Weights of a small mixture-of-experts language model, trained from scratch on English Wikipedia.
Size: 12 layers, width 256, vocabulary 3054, 148M parameters.
Experts: 256 experts in each of 11 layers, 8 picks a token, a sigmoid router.
Below are experts of layer 9 (counted from 0) of a mixture-of-experts language model. Rows are named router (the router's row for the expert) and show model dimensions 0-127. Each number is 128 + 32 x the weight over its row's rms, rounded and kept within 0 to 255. Numbers have three digits each.
After each expert's rows: a language model's description of what the expert responds to. This comes from a sample of Wikipedia text that the model never trained on.

# expert 45
router:132106150160139081127136151115099067089115072110119135163097101115158089111157155117104130146170130148035146130174125110119086145140171106108164153124119130104137105094139193135116108091136142105068121093137155202099171082168086060109114179097115149105123110144120125136110151149153099105129121134143155124079143141102093135192141154112136114074163125124108158113175189124099124125151
Description: Prepositions before values. Prepositions, colons and pipes introducing a date, number or amount, such as temperature of 47, On 31 July, born October, worth $2.25 million.

# expert 32
router:147101107139164155117140098169080146162139104134133147100104124191121146111117110136131162134070102126114163127149175095160075127146201131110152129122095104093173128104136129133158122065142112119075138112134123175076156112130134083110113144120105132132205098155133113134151162155132111131123080141126120125118135120137159109196110167114160086059170097141098131161127171177107097132227
Description: Place-name endings. Final pieces or whole words of countries, states and cities, often in sports team names, such as Cincinnat-i, Virgin-ia, Germany.

# expert 57
router:107160134107151130079115126100083122177113091121163110138134098132126056147111147139141145139158135113055185127165167129153106132140137115130140149130122090100169135141117092104162084105150148064102159060185106180119167153113095114097107122131116111115168092160113125159131168082145092116141091102144132127116103170108104167216101151143111120087224132112113179134123164179138168107179
Description: A and O onsets. Capital or lowercase A and O at word start, including the article a, plus -A suffixes like Cortex-A7 and some digits in tables.

# expert 41
router:131160138121086111075147090139143136157110061112152172136125099104140102124080126115111096096145145111051142095129161119127086124144116073119212123131140104117106116106140131112196159102159107109095105115166148140130130122169143091091099139146098122131100123217107103118120135119113146081159070157188132100118136142129138134208125118094131124099159090141134138154191153105128160143160
Description: Col, Bar, British pieces. Word-start pieces like Col, col, Bar, Sur, Tor, British, Royal in titles, colleges and ranks, e.g. Order of the British Empire.

# expert 5
router:142118096150123093124146138151090090087072089088158148143117140127127144091087150173095126151150112124132189136160128137153053123175146065177153142118105120104145129107099108118130121116114148125093115084157132159067120116180088096118126138126108157124129083177146117124105078176140069109114048164136096104100144162045140152186118123118120076088169130138070139190165193135149096111182
Description: Field and cell separators. Colons after infobox field labels, pipes between table cells, semicolons and dashes at list line starts, e.g. Affiliation:, Citations:.

# expert 16
router:179165092094156106082150134165074130104144120086158156151095096075138110141069161144159143112097155128131157121084146127103066125136150159120101121142136132092181118098135143118223138087083174054144079138121078113130138127172138094079133144061109128126157144137108119140130154176108111105130057111119094149100123161139145142223127161127081074070117131097077117167088131176110122141134
Description: Word-initial stems. Opening word pieces of common Latin-root words, such as form, comb, support, fund, Conserv, military, mostly whole words or first stems.

# expert 34
router:124125139087112097111148106116092144093094106124136136202133100156075104105140094173136124125120093132091164087149158104051120117133153131137152151160167129127122166103139130091196143103150128137118111116190055121106168052176091117148111108144070129089208130203118128158127154098172111137105096151152089132067139167053132162137142165096095135073157110116089118161165122137106122167131
Description: Taxonomy colons, name pieces. Colons after taxobox ranks like Infraorder: and Clade:, plus middle pieces of names and words, like Highbottom, Redbridge, Birthday.

# expert 35
router:130088157156134106123175108138112131102106059092168114189146126119109128069123141197108161155126135126117149113102150099134061095213156071151139048148160096174126124054120133078136120075158136092124158132109111117080174139129143138146100102113082176101111092187109151140127150098184160148137094173160147153081142140058104142182092152124119100083168091095119161147157150148154107123103
Description: First-name opening pieces. First pieces of given names and other words after an initial letter, such as And in Andreev, Jeff, Woodrow, Stev, Dav.

# expert 4
router:135139134154148073120155114124108139094135129129111139127145105174139141116113137147109158127122175105094131109182135150156077148189151091101127143142135163130151126091162169099134107115138148085099121104158123123109175109142144102128133106145026160135167116184148097166115189136118092121124052144134154142080093158103156170177114124127063075063182119167114189177102151149103108151191
Description: Business and media nouns. Nouns and word-endings about companies, industries and media, such as company, television, clothing business, holding, production.

# expert 55
router:139122119135147099125148113115111112067100149147182154202179086173160173125111100137086196171145132118122161131117124091133084103124143127119119124124123173099165136054150129126145107102131179067131136077166116136102127065142128085111114167108070147110142097152143119120128134150168129114169087142120146118094119158159107124229126072132100070101191089114105112168140146165108078129131
Description: Buildings and places. Nouns for buildings, sites and infrastructure (station, church, Road, project) and the following was, is or located in.

# expert 13
router:146113108133112112148182143175076148131163080118202152103199078135092096179128114098116158157168118155131168109145122098195081105114217132138125133166072119085139092106139090130089105076142109132092159053163127122133134125181112117142123124129108070121147100169113106136136146131138120143128118103127153186080095133094147162203090112102074132068169091124121114119142172099142102129181
Description: Labels in tables, sports. Field and header words in tables and sports or competition text, such as Date, Total, World, Team, medal, and "Note" in parentheses.

# expert 8
router:185162121088164101148130107136083124139119096105110170132117137158145121084126132119144156141099081136081215124146155144105120125134123077075151137100105150137123152093117130130152124123142151106115109094108118165101134095129112132140121133119130135122156112130121130158128155132110114130104065127130111085120117195145121138196137136171116088073255079115139171162147200142092118188205
Description: Surname endings. Last pieces of surnames and company or team names, often in race tables and credits, such as Gib-bs Racing, Mill-er, Anders-en.

# expert 47
router:135107157145150068109162141183093096153120108110198176149100177126101155134059113098106135120125136126083184126140111147139081143188123080138152173123117123083142167085127152114143113074100138112116160060153164148128155138157105100112078147143091121117210095178139110170086104160113085137106099157134142140110100140071146103208116094129111112050181074179101137165126177120127100107196
Description: Sports roster separators. Pipes, commas and dashes in sports results and rosters, plus name pieces after country codes or car numbers, e.g. Terry, Buddy, USA.

# expert 60
router:141154078137091141124140121125066136116115135143172123104150146095120134149157109138142163104095115075128168148159113118147127100150141094131134108156144115091120138104127145158141147121079173147072103163129138128077130112154135084109121135140075127086158155175112097136148147174126098118122061180130155135083098148104125160171110150118104102100218105126127102178116155179150134137161
Description: Noun suffix pieces. Final pieces completing abstract or compound nouns, such as (compet)ition, (part)ner, (cart)oon, (charact)ers, and words like character, relations, medal.

# expert 6
router:151127067128158082110155182189103172133102089122139140170149113128166091135098153119129119145122173124096159138129169132129052094120148146151110186105067170081084142097139148125197128119106153108118125125166083137101172096178133073133150113091085139094121107186196113151123145183107068169166112148169135107152136177098100144165114124140177027090121107113080142134179171126099122156159
Description: Copula and linking verbs. Forms of be and become after a subject in definitions, such as was renamed, It is owned, became, been considered.

# expert 27
router:169156138104097124123125124150073143132109109167095118087125103125168074154147134144136211123126166113065140111170181104138127104134160117071139154164127086160137123158098139091129085133129079116080082129130104093104123152137127100110138126113088162085110111167115085153139164136173146146127110133175167157100097213073149188195135114154073091085179102103126149130171176163159149121160
Description: Mid-word suffix pieces. Middle or ending pieces of words after a short onset, especially or, al, er, as in Aboriginal, Crystal, Norway, railway, organ.

# expert 3
router:132134132125136107115096167113099150193116121083160125144143139135144126091107145118112107142143187120136179110137138124174079131189150165106160111114101112079144136117107109069151112132098149142155178092165137167123170091211133037062113168090115115078147146154100124170130179122127106097176073079126129081086107125104140113228130152133111131096167118102090147185114166168071140138167
Description: Sports tables, coordinates. Pipe separators in sports and results tables, football competition names like League, Cup, FA, and degree/minute symbols in coordinates.

# expert 43
router:158042128124138134142158138150076167116138082132141123139110142135063133067085160173078190157143127069132147152190147097155088125163117114117144166146121150076159118136146116133103103119120107146127164067105163163047152114154094056148114161130103132140171058179100159199131127125111115109130084137179137168091109130120127174162144098134114090064148140092101170144077139155089136153198
Description: Infinitive to, modals. The infinitive "to" and modal or auxiliary verbs (would, can, may, will, did, has) that come before a verb.

# expert 12
router:105142116094117130094149100179074126123111083104103144103171150149123133120084105180135146123140162097117221165160175161122088131175139078090178188096129182119178170090117114085209130135098138065100171063134130159098165113128126080120100143071128109142144049156080093121135134135124071148127114124131105126129107138095102140189132131135114118097187068150110189140138207129085092152159
Description: Names and table cells. Common first names and place words like Robert, James, Lake, Angeles, plus separators and numbers inside sports league tables.

# expert 2
router:122135075113106125139112148165110110105095121136186129125108158126128129098154147134041168124169136099101132151121175136116076096171180079124127136105112149087142141104146135125153132110112136113092139081144174151096159092139129098126174184144117150160185104170145149166090165128168131139135069166178151078126165121124124154177115148097119116087162116133098134174129206153125156170183
Description: Commas after names. Commas and other separators closing a name or phrase, before a date, place or clause, as in Richmond, VA or son, Altaaf.

# expert 19
router:171104072082160113099151117139074118108079092089160196123100129178107106173077154149091116115185102128141139115164103147160078107197133127130155224161099122115154148109176130131104123098154137180138114096114137204091122150123124085081132119080097155086170164142116106106151146160117126086131124120124135106124081196152118148247130118157074069096172131075079177161092141125137108167120
Description: Letter i, digits. Lone "i" and short i-ending pieces in foreign names and words (Eesti, Bacillati, Tonkpi), plus digits inside numbers and chemical names.

# expert 63
router:166110066102171088126161127154133133058130114126160125106077104160160124093116116096113081178110197086073141113117140153157139073168185154102170182138120131108135125116135165136118172083125116153112116111119128192094161099135083102107110140142092121133121090212163131126135123101132121097188085096153130162125133145151144170175142087180106111090165084110077180178108162140118091161174
Description: Word-final endings, building terms. Final pieces completing words, such as ed, ing, ate, all, and architectural descriptions like slate roof, mansard, bargeboards; plus verbs came, moved, built.

# expert 25
router:144067157126136120103129125119110116145139130147160133098149068163115082076101105093120157162130050148106165159198162130119135167117117143134149111121115136083144094108113135135125089107090103100163131129164139096083175109165144118109085107137094146115123126122126141193103101121066108142131068131115094100151095080177122202188079166134116075079194081136087176112089214186109115190188
Description: ro/re/ra word pieces. Word-initial or mid-word pieces such as re, ro, ra, Bro, appro, often in Slavic place names (Kirov) and verbs like reached, browned.

# expert 48
router:146109131137154107083161141133074189092142124113146149137073131106097136115085125061073122157111141135088148127125118168133082156186181132126155130148128097110136192124170137094136144082162146135098164119150130110142185103157098032066091147158112117143130121172154148192081159132176111107160079148135114123135140200052153175224143180124142112108171070134088153159107168164120115107176
Description: Sports career context. Pieces in sports biographies and reviews, such as going, batting, week, football, Rotten Tomatoes, and statistics table cells.

# expert 21
router:121103103104123135108156130146095177121097093152140123135183167149104119150142155142102119121120116111098149106141149106093087110180131138128162123141142132094159138079174146107182094099103142118076085114139154118126115105158155075166151130111118140155146160151105165166104219103075119139079111120119123126073127154095143135222122152141112081070142126070144186131128170146106142149172
Description: Institutional name words. Words in names of institutions and organizations, such as National, University, International, and of or and inside those names, as in Daejeon National Cemetery.

# expert 7
router:125153131182168113152165149190111061070124058094148146100153118132094104116117109164159121119162143144079194130166144167158119128121204143059134150131143100110088147150123104106105074076112100111094084099204067118088174086166108116081105101105113122088119137137119111136154131154119100105190131117141117134101089165084128162155119144089121123124178140077108124139114155141128108137212
Description: Mid-word verb pieces. Middle pieces of longer words, mostly verbs and participles before -ed or -ted, such as conv|ic|ted, comple|ted, laun|ched, imp|le|ments.

# expert 38
router:170160126141141117103129169156073111115139106082176128150078129123161116067084111131101143101147137134106150092145121141148110095106108095134138138142134108101132164074081127066176140064140188101102157113158133127120136150090085105066135108093118159130173147171130133094129140107130108146150081157149143076159136116120123118238149108166062122076146119204078122175108162135145095146128
Description: St- word starts. Opening St or st pieces and other capital-letter starts of names and words, such as Stakhovsky, Stakes, stones, Saint.

# expert 37
router:159163140108145107108139120135087111131101093110171097124083110147103108087077165145071106124126157148101149090139132166139141141127137099112145171168099116148197083068091110115114128120140158147085173052135098127110162099118136094121094143130084107140148138176122042139117153152147151113135074139147123106112112107111174137188109195079078120063182130096124133124157136152149124083186
Description: Sentence and section ends. Sentence-final periods, period plus line breaks, closing quotes or brackets, heading marks "==" and table-row ends "|" before new lines.

# expert 36
router:124118098120132100130150168183086131163157079104129105118138156141139140130091134119085145137139106135063170093123150119108077087161165085130129192144097154090125139078108157101166135094129125106115145070150113154095116101126137063069126126112096114156198101182148116153098200109154176141133114175115117089080099144098169166170117144104093074151222127125102136148097193167114111140202
Description: Endings of place names. Final pieces of countries, cities and club names before a bar, comma or parenthesis, such as France, Ven(ice), Burg(as), Championships.

# expert 62
router:101134143080154123108154127177070144107125099113129108138129079156115149132086133114104150157143106144091210105107113126111096110149191107146151171122117136063127175069158128049110120087117151088116111084137123173099158113153153098050103159130114128123161108175136098170100189150171118103131079182108145106106103106104165121210144125112109110105201091123085122168118129177097132169193
Description: Sports competition nouns. Sports nouns closing a competition or team name, such as League in National Football League, Cup, Championships, season, tournament.

# expert 53
router:115117054086157102083136118132105109117116125160165103095135123156140106153116128094107120105102127114106178107095144150136085150161151115110191160148173110130147153115145117139136135148115175145082170106120085194095141089167142099097106205106098179168129101196160180172124089152143138125146094113135139103075133139055172142186091182154088119092138090140093159185109169130112151188133
Description: Slavic and foreign name pieces. Consonant pieces inside Central and Eastern European names and words, with diacritics like š, ļ, e.g. Šibenik, Jerusalem, Theresienstädter.

# expert 59
router:154130133086156161122080178169132145114032109073143146111092135194064099096103145125101116120118107136103189099146136138131081088128155151106127144127133104115132163127158103139164150093084164133065137084137136144131141106174104133137146136096117161074199113144136139147122171112121119159124094112112081154068126154121100126187095162187149118112136052141111106139142206099100120184127
Description: Saints, clergy, historical names. Names and titles in religious or historical writing, such as Saint George, Pope, Bishop, Thucydides, plus artist, architect, author.

# expert 22
router:164157111162110146060163147148126126111108133080200135152096138139129120126139156119095163143082116090057141129142151184136104149162126127161131146140147158097198124095112131123166102109092151081069118079199086148124159095182119144139124099080108126075152136141171131125141195156110134105140103086186139133131119152127131119190111154164120099048201124108114177135152172148125127114223
Description: Line breaks. Newline tokens ending lines, list items, headings and table rows, especially after "may refer to:" on disambiguation pages.

# expert 51
router:123142114138202132172150150125099088116083088143146095176147136174135140128122195108090128112157140132109170148149150163102075138149140118120187121131126161078108154058147121102155168102112188127098152131044177175140173111152167154071148150169126138112118159182159101111149130136143160119168136142152157073024122087136127166202094150113155147094188120104133185142115150157078119131165
Description: D-initial word starts. Word-initial D or d pieces after a space, hyphen or colon, as in Diptera, Dallas, data, dissolution; plus some commas after names.

# expert 1
router:160110096156114072146140049113101127092134129144124100173157138136083130116109161140119147138062172103129189133142144099085070099152174077060122204133072146144158128122112141117175114104136187141084175084149093120109130146167144117050107108112125137101115108192189117132123140185155117107151078100098156141099107156153129154237121144155143092086157122122080147170129156132108139101158
Description: Word-stem first pieces. First piece of a word split before a suffix, as in offic|er, manag|er, engine|ers, Rockef|ell|er, lead|ing.

# expert 39
router:160125114115086164090164168115095084108114071071069079076099122145137096180122125134082113110079128115098184126125112083172092094148128115116167188149103102149151101093143149115143064112158098081126135056138127169120155099116140111140097177104116153118130146132159099163103137148140097120143129145182066099085103112102144121242119133114092110072158099115111156153126152154147085097135
Description: Statistics and table numbers. Tokens in statistical tables and figures, such as per capita, trailing 000 in 3,000,000, °W/°E, decimals, and table headings like Score.

# expert 20
router:132114074176114137116106133127160079065129131087152111128104120190140134124113132106138136130116087086109190120133100115123106103142178143131062141088143127094148152105097120130167119105131124113097163132109164153122142162204143138104138119155132073115150145185172114153168119144125122120116076157115141165116142155157101197219133157161109142122141101099116107139108154139130094171174
Description: Mid-word stems. Middle pieces of common Latin-derived words, before endings such as -ent or -ance, as in merch-and-ise, main-ten-ance, co-auth-or.

# expert 46
router:103111108113173134154143108108092127090111103126122113141115157207083083092131174152113128150098146141116144137176125118144063096118116139161159135158084117078155190069113129147128200137124124075078135100121068170148097039198165141087146137184114146145175127164149089158147148072125109122108095118105183137086111217103224135181142112148154113030184120126124196130157122161101078140152
Description: S letters, States. Tokens starting with S or ending in s, such as Shipments after certification tables, United States, Texas, Arthropoda, status.

# expert 33
router:121130124131146117078175168117102171172086093077170131159129103147063089074107124168105140172132126138080127147186152107107020145139166098152176137100137122082114118092097111153154112127101132081105116067149147103133153113120133155109165121157074110095088129133127117167151092116146165093144110108127112074105129106105107187243127134085172081072196115131125150170071180168104086195190
Description: E, Le and non-Latin bytes. Word starts with E, Le, De, tra, and byte pieces of Japanese, Korean or Greek script inside lists and tables.

# expert 52
router:081076076122193142118104142145126071101168087147172105138095059173099106100070113144112158165143119108116134156194122109139068139108175143091115111133069119091104135072083101123140073093157147093121110109160110131076155102116123117112078068129102128092172106142099177134140113166088093151119083107150101138116138182083123159178157141138107106113187067110097161142139151154111131153164
Description: Negation and mid-word pieces. The words not, is, un-, pro-, among, and middle pieces of long words like misunderstanding, eigenvalue, Whilst.

# expert 29
router:105129141147182111103135180151065125145121098094151144181075115130098104148105199167091155147123118132102114145168115102138114117198139119118192099139106147110181109138112124143101100154149188126096111093175139174142130107124123099075134178143110085114149101175133118113082120124144075053157084140123119141102098160117138193208155125180108126148144092105070186140096182175114163162158
Description: Opening brackets, take verbs. Opening parentheses, brackets and quotation marks in text and tables, plus forms of take and do, especially took place.

# expert 24
router:117124120147134119075177151139111145172122100156157116104141057143128086135111172113122135101111147108089174137177075099161050073171138099147145128103160101091129125134098151106132145112148161095122148106104112121093171057132128125119102172130098137122135114143125107163154084089144161090179079140178114094077110145107114127212086147113111125016183100092117203155129208128108137141144
Description: Capitalized name starts. Opening pieces of capitalized proper names, often split mid-word, such as Ber(beris), Dav, Mac, Kar, D(amir), in taxonomy and sports lists.

# expert 50
router:181124094149114156133165137155110109095140107135146156152137092150101133126138154161093163134112133130078163103088145143118042089171140108112143139133104155060177108117134174063146154108136158102111138099141131106106141133137145095154122172100054137126186149159143104191074077136145124140131091105163116155075082115172109079203128100127111104069163109109086145223126166155136152135160
Description: Institutions and word middles. Nouns for organizations and places such as school, Council, Hall, Mill, group, plus middle pieces like F-arm-s or B-oard-game.

# expert 15
router:175134132128116135109143099117154104101112170120158156168106125196075124117083101098079153091117108114127188132147142095148110137134150089080163172185163075146131130108132152110139166112102164085110105098158070118162097139145088153105131092126103161111213170178066127174136143131159156079141102157178189099069120136141124097213111121113126082083139145175112151176132194176143153118194
Description: P and B onsets. Word-initial P, p, B pieces after a space or hyphen, as in Capital punishment, Peschke, Beyoncé; also mid-word op in Coleoptera.

# expert 42
router:096079156110151068147164160130140130104106157107124139113174093197074127127104135124142172191126141150101109141139156066145124089146155119120104129169142134125155105089103136093146129088162141131096114071131139099139151089142141139119090175111111115084113114150108119123087150158122164096154051135125156159116139143123115225185113123140116069097146064170079120132149160160089118165143
Description: Latin-root word stems. Word-initial stems of Latinate words awaiting a suffix, such as Pol(and), pol(itical), Off(ice), Serv, crit, techn, pract.

# expert 18
router:155122079128160102112092112180057091121118130101141119153135122159138096098108157125079135123076162073081150097137136148158097080148153127105134104108160172131111137122146170120158161113123114138102153074156138160127162147164127125141117123115124130090182183131118149097123178166121125085131113139141081151137105155099154148219139109130152097064206074133087133144098141176099081069141
Description: Line breaks and table rows. Line breaks ending table rows, headings and infobox fields, such as the pipe-newline closing a row or a heading's closing ==.

# expert 30
router:121075168151126113129130101150107107100096142120178152112107116122094155080071176146082169133146181136114148120156150107130124120146111049111099164137104105110134144110147126157134093136138158118063097147131139146103138073158159053169137137129126157086142148180130103155057128154122143075127093140182152073087081114128126096179113133167114092091099099086120192125154184141095154122163
Description: The am syllable. The piece am and similar short syllables inside names and words, such as Sam, Ram, Yam(amoto), c(am)eraman, program, plus foreign-name fragments.

# expert 23
router:164142102174126085129162132142061173171086075126119166194162102125066144146086138140118183148122124127101124130163157101143062150142124102165163187144113083125170123094161120120166144068120118098084116062192121107101106146149122112075146159137093135074150109144073124142124102116157092143153083112179113088156117093120131168170142131163134141088192075119093149106112147115099054142156
Description: Short o-syllable pieces. Short pieces with o, such as No, no, Co, El, Mo and final o in Italian names; includes No. before numbers and pleading no contest.